config.toml
experts_per_token = 2
activation = "swiglu"
init_std_router = 0.0106
norm = "rmsnorm"
norm_eps = 1e-06
batch_tokens = 65536
train_tokens = 277200000
Below are experts of layer 5 (counted from 0) of a mixture-of-experts language model. Rows are named gate (a neuron's input weights, with its number), up (a neuron's input weights, with its number) and show model dimensions 224-255. Each number is 50 + 15 x the weight over its row's rms, rounded and kept within 0 to 99.
Before each expert's rows: "gets" lists some tokens that make up at least twice as much of what it gets as of all text; "comes after" lists some tokens at least twice as common just before its tokens as in all text. This comes from a sample of Wikipedia text that the model never trained on. Tokens count by the router's weight.

# expert 6
gets: " the", " d", " p", " a", " b", " l"
comes after: " the", " in", " a", " of", " to", " his"
gate0:45 43 51 47 37 35 37 56 32 46 14 46 63 44 44 50 72 37 45 70 68 56 37 53 47 34 24 50 43 45 75 62
up0:49 40 75 71 31 63 61 21 37 43 68 76 77 61 52 56 76 42 49 52 67 54 48 55 40 75 46 30 40 31 57 44
gate1:59 53 33 48 46 73 49 52 49 68 25 60 41 44 33 30 56 59 65 69 44 36 63 44 20 36 94 32 57 53 93 46
up1:58 61 70 49 56 65 38 27 87 55 59 28 43 51 71 44 50 78 66 74 43 56 42 62 46 45 41 45 54 57 07 66
gate2:56 60 66 44 85 46 07 61 39 64 47 60 65 61 69 50 72 72 45 52 58 60 33 51 46 44 41 65 39 40 45 44
up2:48 63 64 54 26 42 29 24 79 65 57 63 25 57 26 34 56 56 61 58 16 47 50 57 53 10 52 30 49 61 71 59
gate3:58 37 61 63 53 73 52 60 36 43 33 40 70 28 33 40 48 46 64 48 48 45 76 40 55 36 43 75 46 41 55 55
up3:61 47 59 61 42 56 74 59 41 57 32 36 28 49 85 65 53 54 28 46 39 48 38 48 41 44 88 44 38 55 43 68
gate4:43 59 78 62 54 62 51 54 57 36 30 58 48 43 53 37 28 37 28 37 70 72 44 38 42 34 37 66 45 68 67 71
up4:37 36 46 57 86 38 64 59 29 58 43 73 72 56 73 48 66 42 43 56 79 67 34 31 42 46 58 50 47 53 42 45
gate5:41 53 51 56 60 46 32 56 48 26 61 74 56 50 36 52 75 63 33 72 46 78 42 51 50 60 57 26 43 52 49 41
up5:57 73 45 53 63 95 44 69 51 55 59 26 71 79 64 49 21 60 66 60 54 56 51 56 68 53 43 23 46 63 52 46
gate6:57 39 53 41 57 58 43 38 55 54 67 49 53 56 75 26 49 45 57 94 49 65 60 38 62 45 43 63 42 58 44 53
up6:31 52 55 68 40 56 64 52 55 76 53 55 44 45 63 42 52 47 70 59 42 48 51 30 72 28 44 64 37 46 44 74
gate7:70 63 40 50 52 64 40 51 67 43 55 75 60 65 51 71 39 63 57 50 57 30 56 30 32 70 45 27 64 65 92 34
up7:57 38 43 23 43 27 37 60 43 54 61 55 73 75 52 52 57 65 43 85 61 42 72 55 42 57 40 39 43 43 61 34
gate8:69 49 38 57 63 84 37 66 74 33 55 60 43 42 47 60 79 29 79 28 58 47 59 25 55 62 64 65 31 51 47 47
up8:63 34 66 54 50 57 19 39 71 23 58 60 47 31 55 28 58 42 50 35 57 36 64 40 47 57 62 46 54 14 39 38
gate9:35 33 47 68 65 76 28 28 41 53 35 58 44 67 62 46 45 25 53 48 56 35 61 43 79 56 37 42 46 47 02 74
up9:64 50 69 40 52 36 35 56 29 49 41 69 40 43 52 42 52 39 30 36 68 55 26 18 48 55 46 54 37 51 49 38
gate10:69 59 75 45 66 58 50 41 68 63 67 55 26 46 54 70 55 53 32 77 38 56 30 41 69 27 72 36 66 66 38 70
up10:55 53 55 43 78 73 62 64 51 56 33 65 47 56 54 57 55 35 67 54 47 55 50 17 50 52 63 49 58 67 50 72
gate11:42 33 44 31 47 48 48 44 81 51 42 33 70 70 22 24 62 50 51 63 47 37 37 71 49 60 36 37 39 78 27 62
up11:29 42 48 57 53 60 41 39 54 34 54 50 59 49 46 23 62 46 52 76 82 60 67 43 53 72 49 51 57 37 49 70
gate12:45 78 81 73 49 21 51 87 28 51 64 36 46 61 36 34 54 31 21 49 74 60 60 30 50 39 43 42 72 49 37 41
up12:61 80 36 54 76 64 41 31 54 61 40 39 46 49 38 49 38 75 37 43 40 53 74 24 36 58 45 57 59 37 65 49
gate13:35 67 57 47 36 44 60 52 55 82 30 69 41 47 66 56 49 59 50 69 63 54 43 50 74 41 31 61 40 59 39 42
up13:46 45 23 46 11 37 66 58 82 36 59 64 36 57 99 65 59 50 34 78 74 34 61 61 41 40 57 70 63 60 44 46
gate14:26 46 29 38 16 52 51 50 55 84 79 36 44 67 33 19 38 81 43 58 41 44 49 53 52 42 71 50 43 46 48 41
up14:37 50 67 30 47 53 38 63 41 44 54 69 70 45 49 47 45 68 39 71 72 58 45 32 66 44 52 34 40 56 53 31
gate15:44 41 59 48 59 51 47 45 51 72 43 57 79 61 47 20 31 26 58 76 17 25 57 47 62 63 49 75 30 34 12 53
up15:49 65 52 38 79 52 51 75 35 54 18 90 30 47 41 00 48 23 39 45 82 45 47 50 41 63 64 52 70 39 25 73

# expert 14
gets: ",", " and", " the", " or", " The", " but"
comes after: ",", " and", "s", " with", " well", "),"
gate0:38 47 59 31 27 44 37 50 30 41 25 29 48 27 32 20 47 81 33 47 26 47 61 50 29 58 45 44 31 54 54 39
up0:77 52 32 42 77 37 56 37 53 55 61 42 54 37 44 50 59 19 37 52 37 30 32 67 58 62 47 44 50 43 35 52
gate1:64 60 34 34 56 78 28 63 41 41 43 49 41 45 62 51 57 47 59 61 53 60 69 40 65 50 43 38 47 56 53 40
up1:57 57 49 53 34 65 59 35 36 30 41 31 58 41 38 59 78 19 54 34 50 56 57 62 63 31 46 55 46 60 41 60
gate2:62 53 52 32 61 53 37 36 50 61 51 33 53 53 37 49 67 66 29 48 24 55 54 45 79 43 44 60 51 68 37 53
up2:70 59 48 64 27 40 51 37 42 40 81 37 37 62 55 57 57 68 20 49 70 69 45 54 58 65 46 11 55 07 64 50
gate3:46 64 44 61 59 38 37 34 36 35 51 59 49 63 40 08 64 34 51 55 27 62 70 51 51 53 36 38 46 52 49 18
up3:40 30 68 62 50 68 54 49 60 54 53 70 65 53 73 58 47 50 61 42 78 56 64 52 48 43 48 46 52 44 81 53
gate4:68 71 43 44 52 44 39 45 35 40 49 46 51 69 48 61 28 75 45 66 45 50 33 64 19 45 57 50 75 60 53 44
up4:50 53 49 74 34 50 51 66 58 46 45 40 63 44 59 41 67 56 69 69 64 48 50 38 52 45 41 54 61 36 40 33
gate5:33 49 50 31 67 51 33 36 80 56 18 36 76 35 35 72 58 41 48 75 83 52 35 56 32 80 31 58 46 68 30 67
up5:46 53 61 60 51 43 65 32 58 37 63 44 40 53 57 48 42 52 43 18 48 70 66 37 51 55 60 65 39 67 56 21
gate6:68 53 49 53 40 58 41 54 36 49 23 76 63 42 45 51 57 31 43 55 37 50 68 36 36 48 68 82 58 49 44 52
up6:78 35 50 41 29 40 47 60 57 44 28 50 60 79 67 29 16 59 33 42 49 44 56 31 42 37 35 60 59 52 33 36
gate7:32 63 39 44 58 46 44 70 47 35 46 64 32 24 75 38 27 46 52 34 20 52 49 54 47 40 57 31 61 48 44 53
up7:83 40 64 56 66 47 48 41 35 32 68 43 25 72 42 52 49 56 54 32 95 59 70 44 70 41 40 32 40 40 45 68
gate8:67 51 36 54 46 58 43 31 46 50 57 60 49 43 68 52 84 24 47 57 52 42 76 61 47 53 36 63 47 40 25 39
up8:46 60 49 69 50 62 57 63 51 65 73 22 55 40 42 49 66 20 67 37 38 50 51 49 67 56 66 47 53 52 42 40
gate9:64 42 80 51 58 33 49 75 64 64 71 49 36 96 59 55 61 61 80 67 33 57 25 56 58 29 47 47 73 56 36 68
up9:27 56 30 27 59 34 51 43 47 65 63 61 45 62 51 33 21 64 72 46 36 36 56 47 43 51 31 61 71 50 34 60
gate10:49 50 44 58 68 46 38 68 44 65 45 59 56 33 59 73 51 27 49 53 29 59 56 56 41 41 73 43 47 48 46 27
up10:37 63 60 57 80 29 26 51 73 31 48 42 51 85 52 47 49 24 48 56 56 63 48 27 47 43 31 61 68 39 65 27
gate11:57 66 67 30 31 60 45 30 26 28 62 45 43 39 61 61 42 48 41 61 81 32 49 47 34 50 26 48 27 40 08 55
up11:59 64 38 48 47 42 70 51 51 47 62 48 35 51 46 16 39 30 56 46 27 73 62 66 40 46 28 61 50 79 47 10
gate12:34 66 26 39 68 59 41 15 30 50 58 86 42 57 51 69 72 70 62 65 44 57 65 44 44 46 54 60 55 63 72 41
up12:67 69 67 66 45 39 30 41 60 41 56 31 48 28 52 14 65 46 60 51 66 35 51 32 69 34 50 36 39 32 68 52
gate13:63 56 40 67 66 69 40 52 73 59 44 59 37 44 25 19 34 62 69 57 54 52 51 42 37 40 53 59 17 36 43 52
up13:55 48 67 52 29 45 48 59 40 41 33 44 34 64 44 75 53 67 40 33 70 42 64 68 44 64 32 62 65 65 46 69
gate14:48 71 52 66 71 37 53 47 74 60 54 48 41 69 58 57 52 29 53 48 52 39 42 63 64 56 47 60 18 63 51 64
up14:59 55 55 65 60 59 33 55 33 38 29 77 54 78 49 42 62 48 57 38 74 47 54 27 47 40 34 76 35 78 57 76
gate15:51 60 51 48 77 58 69 51 54 60 43 49 33 53 44 31 26 45 53 32 47 41 52 65 49 37 50 26 44 51 61 53
up15:50 44 49 47 60 56 46 46 33 42 43 60 35 50 34 47 21 36 26 50 47 69 52 49 42 33 11 49 51 47 51 52

# expert 16
gets: " was", " is", " to", " as", " he", " be"
comes after: " was", " is", " it", " It", " as", " he"
gate0:45 26 42 58 22 49 70 59 38 63 49 38 71 51 63 56 39 65 58 53 44 55 74 33 68 28 61 39 65 24 65 42
up0:37 51 51 42 62 52 35 58 55 54 44 44 52 61 24 57 53 58 28 54 23 85 53 42 52 57 35 49 39 32 25 61
gate1:58 40 48 63 57 53 62 31 57 47 61 69 29 35 42 07 53 59 41 42 63 62 39 64 75 56 53 38 59 66 73 29
up1:79 49 53 62 34 36 28 48 29 91 50 69 60 46 43 51 63 33 45 59 62 37 43 46 44 53 39 65 79 37 45 38
gate2:33 50 36 48 50 43 76 76 32 49 43 65 38 20 29 69 42 37 41 18 32 36 59 56 40 58 59 52 61 42 45 27
up2:60 54 56 55 67 38 45 79 47 24 51 26 27 14 49 63 60 38 52 21 64 60 84 53 51 42 53 71 64 56 46 55
gate3:49 55 52 43 59 57 66 55 56 52 37 56 28 27 54 33 60 43 37 60 59 38 46 43 82 52 63 63 49 54 50 50
up3:58 63 74 63 60 82 52 40 46 33 56 36 77 92 86 57 43 62 50 36 54 59 41 49 60 37 35 58 61 47 45 61
gate4:54 37 19 40 68 59 68 64 51 33 72 60 15 42 48 54 51 50 52 45 47 38 71 56 68 37 61 25 45 67 61 53
up4:65 35 82 30 62 39 64 52 57 50 40 53 18 72 62 29 69 51 37 50 78 52 49 58 60 56 56 56 56 37 54 49
gate5:51 37 40 52 65 67 60 34 53 69 44 59 45 62 61 30 41 60 26 37 52 46 54 36 34 62 26 57 48 61 29 28
up5:56 42 39 40 41 25 48 32 41 53 08 53 54 33 76 36 74 50 73 46 43 54 30 31 56 61 46 72 62 55 42 57
gate6:64 24 63 52 64 19 74 31 56 56 47 45 37 42 33 66 47 43 47 57 53 52 56 46 50 47 55 51 32 64 71 43
up6:44 58 56 57 27 65 68 70 50 34 51 64 75 39 56 41 57 62 79 55 39 38 55 78 36 78 59 40 48 58 22 57
gate7:51 60 34 46 44 47 38 39 52 68 78 71 23 35 59 58 51 44 57 62 18 71 39 72 88 49 41 53 47 43 55 53
up7:24 49 76 60 54 46 50 51 69 50 76 53 44 84 58 26 57 56 60 19 48 25 27 56 27 24 51 33 46 82 55 43
gate8:70 60 58 43 18 40 35 26 49 27 82 49 75 43 66 18 38 30 53 55 40 55 49 37 60 60 33 33 59 59 61 48
up8:62 80 56 58 76 36 49 24 59 76 49 31 30 50 47 36 39 75 52 67 68 32 70 88 80 48 41 46 41 45 59 67
gate9:29 51 67 63 49 69 29 49 76 37 61 50 47 58 35 41 29 51 40 85 60 56 51 65 39 59 86 35 37 65 17 86
up9:35 41 52 37 36 41 64 68 50 73 66 34 69 65 30 41 62 40 37 48 51 13 64 42 92 49 45 65 38 36 45 46
gate10:48 61 41 41 47 34 58 53 68 53 53 58 62 55 50 52 58 42 43 42 35 47 34 52 76 64 65 56 57 16 42 36
up10:60 70 61 39 22 36 53 47 55 58 43 53 32 37 15 58 30 64 43 57 51 23 53 59 57 42 55 51 44 40 37 58
gate11:48 44 44 46 18 42 69 61 56 66 30 70 99 57 46 67 41 54 51 30 48 63 52 55 74 44 46 60 28 39 37 76
up11:13 55 80 70 69 30 54 54 49 58 48 53 74 43 48 53 80 61 70 42 41 44 46 51 56 43 46 72 48 30 45 04
gate12:61 62 16 28 30 46 50 47 68 38 52 62 41 24 60 68 64 45 52 49 39 60 44 53 41 64 38 65 57 85 25 44
up12:57 72 59 50 35 65 34 26 34 48 60 51 28 62 46 68 34 26 52 38 60 36 50 59 51 53 55 77 47 80 55 65
gate13:42 58 26 54 58 64 54 42 42 52 56 40 43 36 43 18 47 53 26 73 54 39 44 65 61 83 60 79 59 32 34 39
up13:39 95 43 29 35 38 48 51 52 45 69 47 50 38 53 41 27 27 47 55 37 30 67 64 54 61 64 41 69 41 50 57
gate14:64 43 62 56 33 54 72 60 61 35 41 51 65 50 46 58 71 61 47 15 30 63 82 64 53 55 57 48 85 48 59 38
up14:52 45 65 50 55 49 58 38 44 63 69 73 45 26 49 63 48 55 67 68 13 26 75 87 42 22 46 22 53 65 34 29
gate15:53 25 36 60 52 53 36 33 37 54 75 60 45 39 43 49 78 25 62 63 21 54 49 51 58 68 50 39 57 34 44 47
up15:34 43 65 62 32 56 31 25 57 38 58 42 69 90 60 55 73 67 32 26 59 46 70 56 36 74 70 55 59 41 67 55

# expert 28
gets: "–", " |\n", " |\n\n", "%", " —", " points"
comes after: " |", "6", "0", "–", "1", "2"
gate0:39 57 54 42 50 54 56 75 55 45 61 76 58 72 34 44 49 44 64 23 57 67 36 51 55 54 47 52 71 18 29 28
up0:52 49 32 43 41 31 36 45 31 58 69 20 64 44 56 47 51 36 68 28 43 41 75 40 53 57 51 57 50 63 53 63
gate1:47 56 41 63 53 58 36 51 50 40 85 44 65 42 58 41 61 67 68 30 71 60 33 56 43 39 56 61 43 49 53 48
up1:53 64 49 54 45 65 43 34 61 64 49 61 42 35 54 42 24 38 79 46 46 51 49 41 35 51 30 45 56 36 52 75
gate2:65 61 40 44 72 64 79 55 37 28 47 55 54 45 57 31 51 36 50 60 28 38 72 52 85 66 36 49 45 38 36 50
up2:39 42 36 64 38 56 37 31 31 75 42 54 58 43 43 46 40 53 45 29 45 51 38 57 69 76 48 48 40 64 42 65
gate3:40 71 52 25 55 43 37 36 64 62 26 45 39 38 53 54 45 57 44 46 37 54 27 19 42 53 25 59 52 43 59 39
up3:37 66 42 35 53 39 38 47 11 48 56 54 61 58 60 50 55 81 59 37 30 22 43 43 54 65 49 55 57 39 59 49
gate4:46 34 36 51 57 68 70 84 45 62 58 62 28 34 44 56 49 56 47 66 52 66 35 65 56 42 59 39 54 65 60 56
up4:68 64 73 45 36 59 49 69 62 75 37 67 43 58 76 55 60 72 48 50 67 28 29 61 54 34 53 47 70 57 60 58
gate5:46 54 43 44 40 71 44 47 36 56 50 61 17 57 36 31 56 36 43 60 29 45 36 48 52 37 50 49 33 35 39 52
up5:45 42 43 39 39 58 22 62 34 51 56 18 55 59 30 54 55 35 37 48 50 67 56 45 73 68 59 34 69 38 35 74
gate6:49 35 34 60 49 68 48 42 40 34 50 36 65 39 62 25 08 39 53 54 39 52 34 47 15 43 36 76 57 29 55 45
up6:45 50 56 42 46 33 39 40 48 64 48 59 51 58 45 47 65 41 65 41 31 69 44 66 57 49 39 60 48 52 59 51
gate7:30 58 72 65 57 36 59 34 33 57 49 54 67 55 67 25 67 23 57 52 32 31 32 61 75 72 47 34 74 49 40 50
up7:48 53 71 55 59 25 44 51 52 44 53 65 63 58 77 34 66 49 68 48 55 59 22 37 61 61 29 50 50 63 48 44
gate8:50 59 65 58 28 50 45 62 40 40 64 67 66 44 23 60 18 65 52 03 62 51 42 21 60 37 34 63 46 54 72 66
up8:52 25 59 14 34 43 37 53 40 30 56 42 41 57 55 40 56 77 35 34 37 45 26 50 50 35 70 48 33 49 47 56
gate9:47 45 35 69 48 23 59 65 42 34 55 42 55 49 49 52 44 58 32 42 72 45 51 59 27 26 51 55 26 40 53 84
up9:59 38 23 51 61 42 48 39 52 31 30 12 42 63 66 34 46 70 61 46 55 59 34 60 58 58 51 62 67 48 42 38
gate10:92 37 42 79 72 47 56 42 69 63 37 59 46 48 38 46 51 36 42 17 55 49 12 67 76 78 43 55 32 34 52 65
up10:57 63 56 24 60 49 42 54 55 63 66 57 45 31 53 53 59 63 56 56 56 40 57 36 45 38 32 30 47 55 53 22
gate11:57 88 49 63 66 64 51 59 72 92 83 36 69 34 51 38 48 53 78 67 65 22 52 55 34 31 66 78 59 41 55 59
up11:40 64 42 51 25 70 56 62 68 58 36 79 33 63 64 50 53 47 43 44 62 78 72 39 30 38 30 48 91 44 24 54
gate12:62 46 62 30 55 63 05 80 69 33 61 44 65 32 41 33 49 38 53 42 54 34 49 58 44 55 50 37 33 31 57 52
up12:44 47 70 93 76 58 80 45 66 45 42 47 33 43 54 72 74 45 45 61 63 10 34 58 70 56 36 37 79 52 37 30
gate13:40 75 44 37 97 80 33 45 32 46 45 32 23 66 73 32 69 61 47 62 23 60 70 32 46 39 60 63 32 44 53 47
up13:65 54 71 48 34 57 62 57 30 38 37 63 71 47 72 36 64 36 50 60 38 63 56 70 32 32 54 74 69 50 45 30
gate14:54 36 55 37 47 50 72 52 70 29 52 52 52 15 67 48 30 28 33 56 56 45 68 60 41 46 55 73 60 38 59 57
up14:55 41 61 35 62 54 54 52 83 52 39 94 45 39 61 32 71 40 47 57 48 47 47 71 47 63 11 54 28 53 66 38
gate15:69 52 69 46 33 60 47 73 59 60 31 57 52 19 23 61 22 67 68 46 54 54 37 88 79 38 48 38 61 52 52 68
up15:41 36 43 52 31 54 32 99 60 17 37 35 77 37 31 64 68 27 62 62 67 61 56 24 57 09 61 47 59 59 56 50

# expert 9
gets: " the", " in", " The", "The", " United", " New"
comes after: " in", " of", " the", " on", " to", " from"
gate0:59 28 63 82 58 55 46 81 46 56 56 53 44 33 54 55 28 69 57 73 41 49 50 35 40 18 29 67 54 75 47 60
up0:65 41 63 59 60 61 42 23 64 54 45 25 46 47 53 48 48 47 47 53 41 81 29 54 61 74 65 34 40 42 35 39
gate1:55 39 60 48 32 81 47 33 42 42 46 51 67 68 75 37 15 60 44 78 70 29 42 48 50 52 50 35 28 67 58 61
up1:59 45 39 66 84 47 39 46 64 60 61 55 53 41 33 48 39 67 54 29 66 51 55 57 53 47 29 67 63 65 37 52
gate2:72 40 77 55 46 76 50 43 37 51 69 50 49 71 44 43 57 37 76 36 39 41 42 32 45 60 42 27 64 41 27 68
up2:63 32 54 57 42 54 25 38 32 53 46 37 63 42 62 49 44 45 59 46 55 48 69 61 39 50 62 56 59 35 56 51
gate3:20 42 66 55 45 47 45 55 59 32 39 40 08 58 55 33 34 48 60 52 45 52 44 57 74 51 42 48 53 43 47 37
up3:46 54 56 79 49 51 50 16 48 53 76 66 45 65 28 20 45 62 52 66 47 47 23 40 39 35 28 43 75 68 51 34
gate4:44 48 66 44 48 54 47 59 30 34 45 30 51 62 80 57 49 45 47 50 54 25 67 46 63 75 72 67 33 57 44 41
up4:31 52 26 05 37 64 53 55 46 38 37 44 32 09 50 61 55 35 48 52 63 48 49 50 31 90 53 50 56 67 45 40
gate5:57 30 38 41 57 52 54 56 34 42 38 71 64 71 46 39 46 35 47 63 57 63 41 33 46 55 50 46 54 63 21 43
up5:55 75 54 37 50 59 20 46 56 46 57 27 39 53 61 60 51 84 52 19 71 41 64 35 67 54 55 48 51 49 68 72
gate6:55 52 70 22 77 26 21 52 43 68 58 24 24 62 40 44 23 65 71 53 44 51 51 59 31 49 52 18 32 38 64 65
up6:53 54 42 30 61 39 65 43 53 54 53 19 35 19 45 42 65 83 48 58 56 38 66 48 67 44 55 49 64 63 36 43
gate7:66 65 28 51 44 38 53 59 80 64 49 43 57 65 27 86 35 46 54 45 49 53 41 30 56 26 75 45 21 49 30 36
up7:32 59 60 69 10 47 55 61 50 48 58 41 57 49 38 61 67 63 36 39 74 82 60 56 36 84 46 47 35 53 52 56
gate8:57 51 26 28 42 63 66 54 60 57 52 52 56 78 22 49 42 52 57 72 58 32 30 69 65 22 84 32 44 27 36 23
up8:47 53 62 55 48 36 38 36 41 43 48 59 23 43 64 49 29 69 42 79 18 82 54 68 64 58 34 71 56 37 41 29
gate9:54 51 62 66 78 13 54 41 33 49 39 43 55 76 91 54 58 31 47 73 41 81 60 47 63 60 68 50 58 69 54 57
up9:40 58 52 21 62 68 29 27 47 47 54 55 42 50 26 29 44 47 17 72 20 58 32 65 66 42 37 54 47 50 30 36
gate10:19 38 45 78 37 49 42 45 72 32 53 56 29 55 51 40 78 52 35 35 31 52 64 52 57 54 76 24 35 51 33 55
up10:47 52 31 51 62 57 56 30 45 37 35 54 46 70 17 54 74 47 45 29 55 76 43 65 27 48 68 60 40 60 58 60
gate11:42 30 58 30 42 64 66 47 74 39 40 54 68 39 39 42 80 48 45 59 53 22 37 64 55 77 28 48 43 41 20 47
up11:61 63 52 70 43 34 15 58 58 42 45 59 14 50 46 31 55 48 30 49 86 76 49 31 41 62 57 62 41 65 67 51
gate12:51 29 56 50 55 33 69 48 56 48 54 54 21 54 48 43 52 57 72 44 34 40 34 44 33 69 15 47 46 49 71 33
up12:53 37 47 70 06 48 50 50 37 60 51 43 63 62 55 62 56 60 45 72 52 63 48 58 69 46 68 81 64 73 78 34
gate13:80 86 37 57 64 73 38 48 49 32 33 44 52 55 44 25 75 56 39 67 49 58 60 51 44 63 35 90 53 45 38 59
up13:44 19 70 55 45 23 53 46 56 30 23 51 53 38 31 84 42 31 41 51 29 17 68 66 42 58 16 63 49 53 56 59
gate14:54 14 81 32 40 59 56 42 43 39 79 44 07 46 35 37 44 57 60 53 65 57 58 23 59 62 39 69 31 61 67 77
up14:55 48 41 31 63 45 32 41 51 43 55 40 64 46 42 81 59 43 50 28 31 52 39 76 41 30 63 36 30 43 14 34
gate15:35 51 44 68 38 74 81 56 62 52 53 57 60 52 57 41 84 47 26 18 35 63 35 26 22 57 38 63 42 60 29 51
up15:52 46 35 61 34 42 48 87 48 55 35 68 66 33 30 36 45 34 41 74 44 59 56 47 28 30 42 45 50 56 85 41

# expert 10
gets: "201", "200", "202", "199", "198", "197"
comes after: " ", " (", "–", "/", "′", "°"
gate0:56 60 71 35 31 45 44 40 55 68 56 29 50 53 68 45 62 66 50 35 39 58 38 52 50 42 70 34 56 28 44 57
up0:70 57 54 78 85 55 31 51 67 36 80 58 67 46 80 57 54 51 64 44 47 82 43 50 43 54 42 59 51 46 59 36
gate1:45 40 51 36 31 37 62 46 55 31 57 75 66 56 49 38 27 43 59 88 34 29 48 83 54 72 50 77 55 57 53 87
up1:33 79 74 49 37 39 59 39 39 43 55 58 53 44 36 60 77 38 52 41 53 30 36 40 51 67 60 61 54 12 48 55
gate2:59 46 39 54 55 60 40 30 63 44 60 37 21 22 41 34 72 64 32 57 29 51 73 48 51 60 53 38 73 42 54 33
up2:49 54 04 46 75 52 58 40 53 60 45 49 74 57 55 27 55 59 47 60 38 47 65 27 44 59 38 70 42 51 36 61
gate3:57 45 51 80 66 73 41 43 50 41 13 61 61 35 49 32 43 49 28 43 40 19 48 21 60 63 63 70 61 39 54 49
up3:68 41 87 37 33 62 38 53 65 37 45 58 60 51 64 48 55 73 30 57 30 57 52 50 55 83 38 61 58 37 35 34
gate4:55 39 37 38 38 60 50 51 59 55 62 61 28 55 41 27 24 55 47 61 64 49 61 27 65 66 37 54 29 32 62 69
up4:65 66 64 50 69 63 55 55 55 56 56 68 68 84 19 39 61 26 47 51 61 40 42 50 99 40 56 24 63 50 64 68
gate5:72 22 39 36 25 64 52 66 44 31 30 60 68 48 54 50 45 43 38 49 52 37 62 61 27 44 59 36 53 47 26 53
up5:49 35 36 54 51 25 55 56 60 52 99 66 58 51 34 69 40 67 52 56 55 61 81 65 38 87 32 51 77 60 56 52
gate6:53 19 55 29 37 77 54 53 63 42 52 32 51 67 46 16 56 45 41 62 46 33 30 18 49 50 68 64 51 29 52 65
up6:50 49 58 31 58 63 54 79 52 46 40 36 52 43 66 64 40 46 58 25 42 47 67 67 37 46 55 23 63 29 36 43
gate7:37 51 33 57 50 46 57 56 43 69 54 24 58 60 48 41 58 55 59 56 61 33 66 64 65 40 69 57 80 45 53 37
up7:47 33 59 64 39 55 61 28 55 74 25 66 62 59 87 55 50 60 51 54 66 58 54 41 75 50 58 30 66 51 41 47
gate8:56 26 68 49 29 36 58 65 59 42 45 51 27 62 29 81 57 58 50 56 41 52 58 61 46 52 47 29 25 54 50 49
up8:43 68 42 54 37 50 62 46 49 63 22 51 35 48 62 64 33 24 50 47 70 65 59 68 56 48 55 46 67 41 59 55
gate9:58 65 43 71 58 71 57 51 60 48 50 31 67 35 26 54 56 00 66 46 47 49 32 65 70 44 48 17 47 62 31 53
up9:41 50 74 40 45 46 55 48 45 65 54 48 40 46 55 73 71 18 68 62 85 36 42 17 73 58 45 64 31 68 62 32
gate10:42 39 69 71 47 23 46 26 46 58 57 48 33 52 36 41 33 23 61 75 64 63 35 58 28 44 37 24 68 42 71 58
up10:30 33 52 48 57 72 57 28 43 50 41 40 44 65 41 48 16 46 44 44 47 68 70 55 66 68 33 65 45 40 30 57
gate11:66 54 57 50 55 99 42 69 64 49 60 61 73 77 35 47 49 58 45 40 83 60 70 45 46 78 58 45 56 43 57 74
up11:86 50 40 51 57 21 58 41 53 33 56 71 40 65 51 75 46 72 56 53 41 49 24 45 60 21 58 48 44 66 60 48
gate12:62 56 66 50 26 47 73 43 28 73 59 33 75 77 60 55 64 37 61 54 41 33 30 44 54 31 25 39 41 70 28 43
up12:39 51 64 56 55 99 52 72 38 24 54 50 48 45 53 71 42 28 55 49 60 34 64 68 28 46 64 35 50 26 40 52
gate13:31 65 60 38 62 44 19 42 40 43 44 22 47 74 41 39 37 64 41 33 82 45 38 37 53 54 66 46 73 38 59 63
up13:51 57 61 24 38 54 44 63 68 55 56 51 53 44 36 41 67 54 57 57 15 39 58 36 61 73 45 81 69 38 62 37
gate14:51 45 35 39 57 35 46 74 49 36 41 46 52 53 41 52 57 55 64 85 42 57 29 45 71 53 43 68 43 69 47 43
up14:43 68 36 24 66 62 41 49 55 72 64 54 65 32 60 42 30 24 61 38 69 42 24 35 76 45 48 57 63 52 59 32
gate15:49 30 46 43 57 38 35 72 69 49 34 19 44 53 54 54 40 51 50 53 66 27 67 54 37 55 49 45 74 35 57 49
up15:32 50 62 22 42 28 32 34 57 41 58 46 42 33 61 56 68 41 39 57 76 53 45 37 44 41 56 38 35 78 30 67